{
  "d_model": 192,
  "activation": "swiglu",
  "normalize_top_k": true,
  "balance_bias": false,
  "vocab_size": 17667,
  "norm": "rmsnorm",
  "optimizer": "soap_variant"
}
Below are experts of layer 5 (counted from 0) of a mixture-of-experts language model. Rows are named router (the router's row for the expert) and show model dimensions 0-95. Each number is 128 + 24 x the weight over its row's rms, rounded and kept within 0 to 255. Numbers have three digits each.
After each expert's rows: "comes after" lists some tokens at least twice as common just before its tokens as in all text. This comes from a sample of Wikipedia text that the model never trained on. Tokens count by the router's weight.

# expert 33
router:133111174138138108104097114159122149122155139127120120163154145145141154132125124134116112131142156162137132108143068131143159128117120129103119143096101142104106145086111091155169114150158179181135135116176115154095131145156153078114147120171110145123096165120153139152139171105151118148
comes after: " the", " a", " The", "The", " his", " for"

# expert 45
router:182086157117130095106131098101115137149122135176131132138118152139138091162142140163083124145068149134095150137101146152104115130143140089158118115091117121146140113095131155109152156129120144099147131094144136127107150117138130132126145102107139137082133160149143103117130147117119130130
comes after: " the", " of", " in", " a", " K", " to"

# expert 11
router:124144133181128172132169130142155110106150104136154144099131099094154147138113122107130166140123124158150140171116118107137110093121152127154188167102121117112142077170138103131103094141118138111101138158121153112130121147099120123128164099105154117145126147154102152124116078180142171129
comes after: "\n", "a", "i", " Preceded", " MF", " DF"

# expert 43
router:146122138136170118137124091163105138103153116092098141189108143157155180142106129110131052168140121159105148140118140149139135117110114128103146140107089102113102124134098128145100094097168173178103128113154140126140154155148143087110168114121149145121131149150123117123127149116140100120
comes after: " the", " The", " of", " a", " for", " at"

# expert 8
router:128173142137140081119141094175122152122123122118152130144122131156167170174095103091138077157077174135196149134107140085113133152107169142153161097161132136161085104081125131148132122094167132139124128152120153162143124174106157043088151136122096120126148114119115140122148114146131108106
comes after: "\n", " \"", " (", "==", " The", "==="

# expert 50
router:110146139149134152138093157158151173127130150130110117135114100154145096120152164136104149139122142143122160103104164144109137097136131128112131106105175140143108106125113118126149084083127134158176120115159152159084148103083142126127135112133148107102100127154138140141134140118126106131
comes after: " |", " (", " C", ";", "C", " "

# expert 36
router:115165145172096137113146131094116104102133099135170146105119110153139136133135093107118128138120164105114148136136155121107100128125178144188143125150162125135094066116121150113141113146152103092142116117088143163130133154079130121125109099106064099122136131181114133095127091167141157133
comes after: "\n", " of", " in", " as", " is", " for"

# expert 51
router:137133148129136062121075130159148163148146147182127164158130129110123158119177165139127167124114143142115135120119119144115110136126113122145106139131108128141137129105130128144162110134095141204180161091181114140124144177136159106095153102141117143138143109157143115131101159124106109124
comes after: " |", ":", " (", "–", ";", " C"

# expert 0
router:152142114143156087097167097138107147112129130187155141139123090164124081153142130151163170155123138093123147126125172139115138172178112141150134071117110104137096116141106101173099114099108106141105101145162112116105132150088139158114097109091075133109139094113092143110163112107124146172
comes after: "\n", "-", " (", " \"", ":", " by"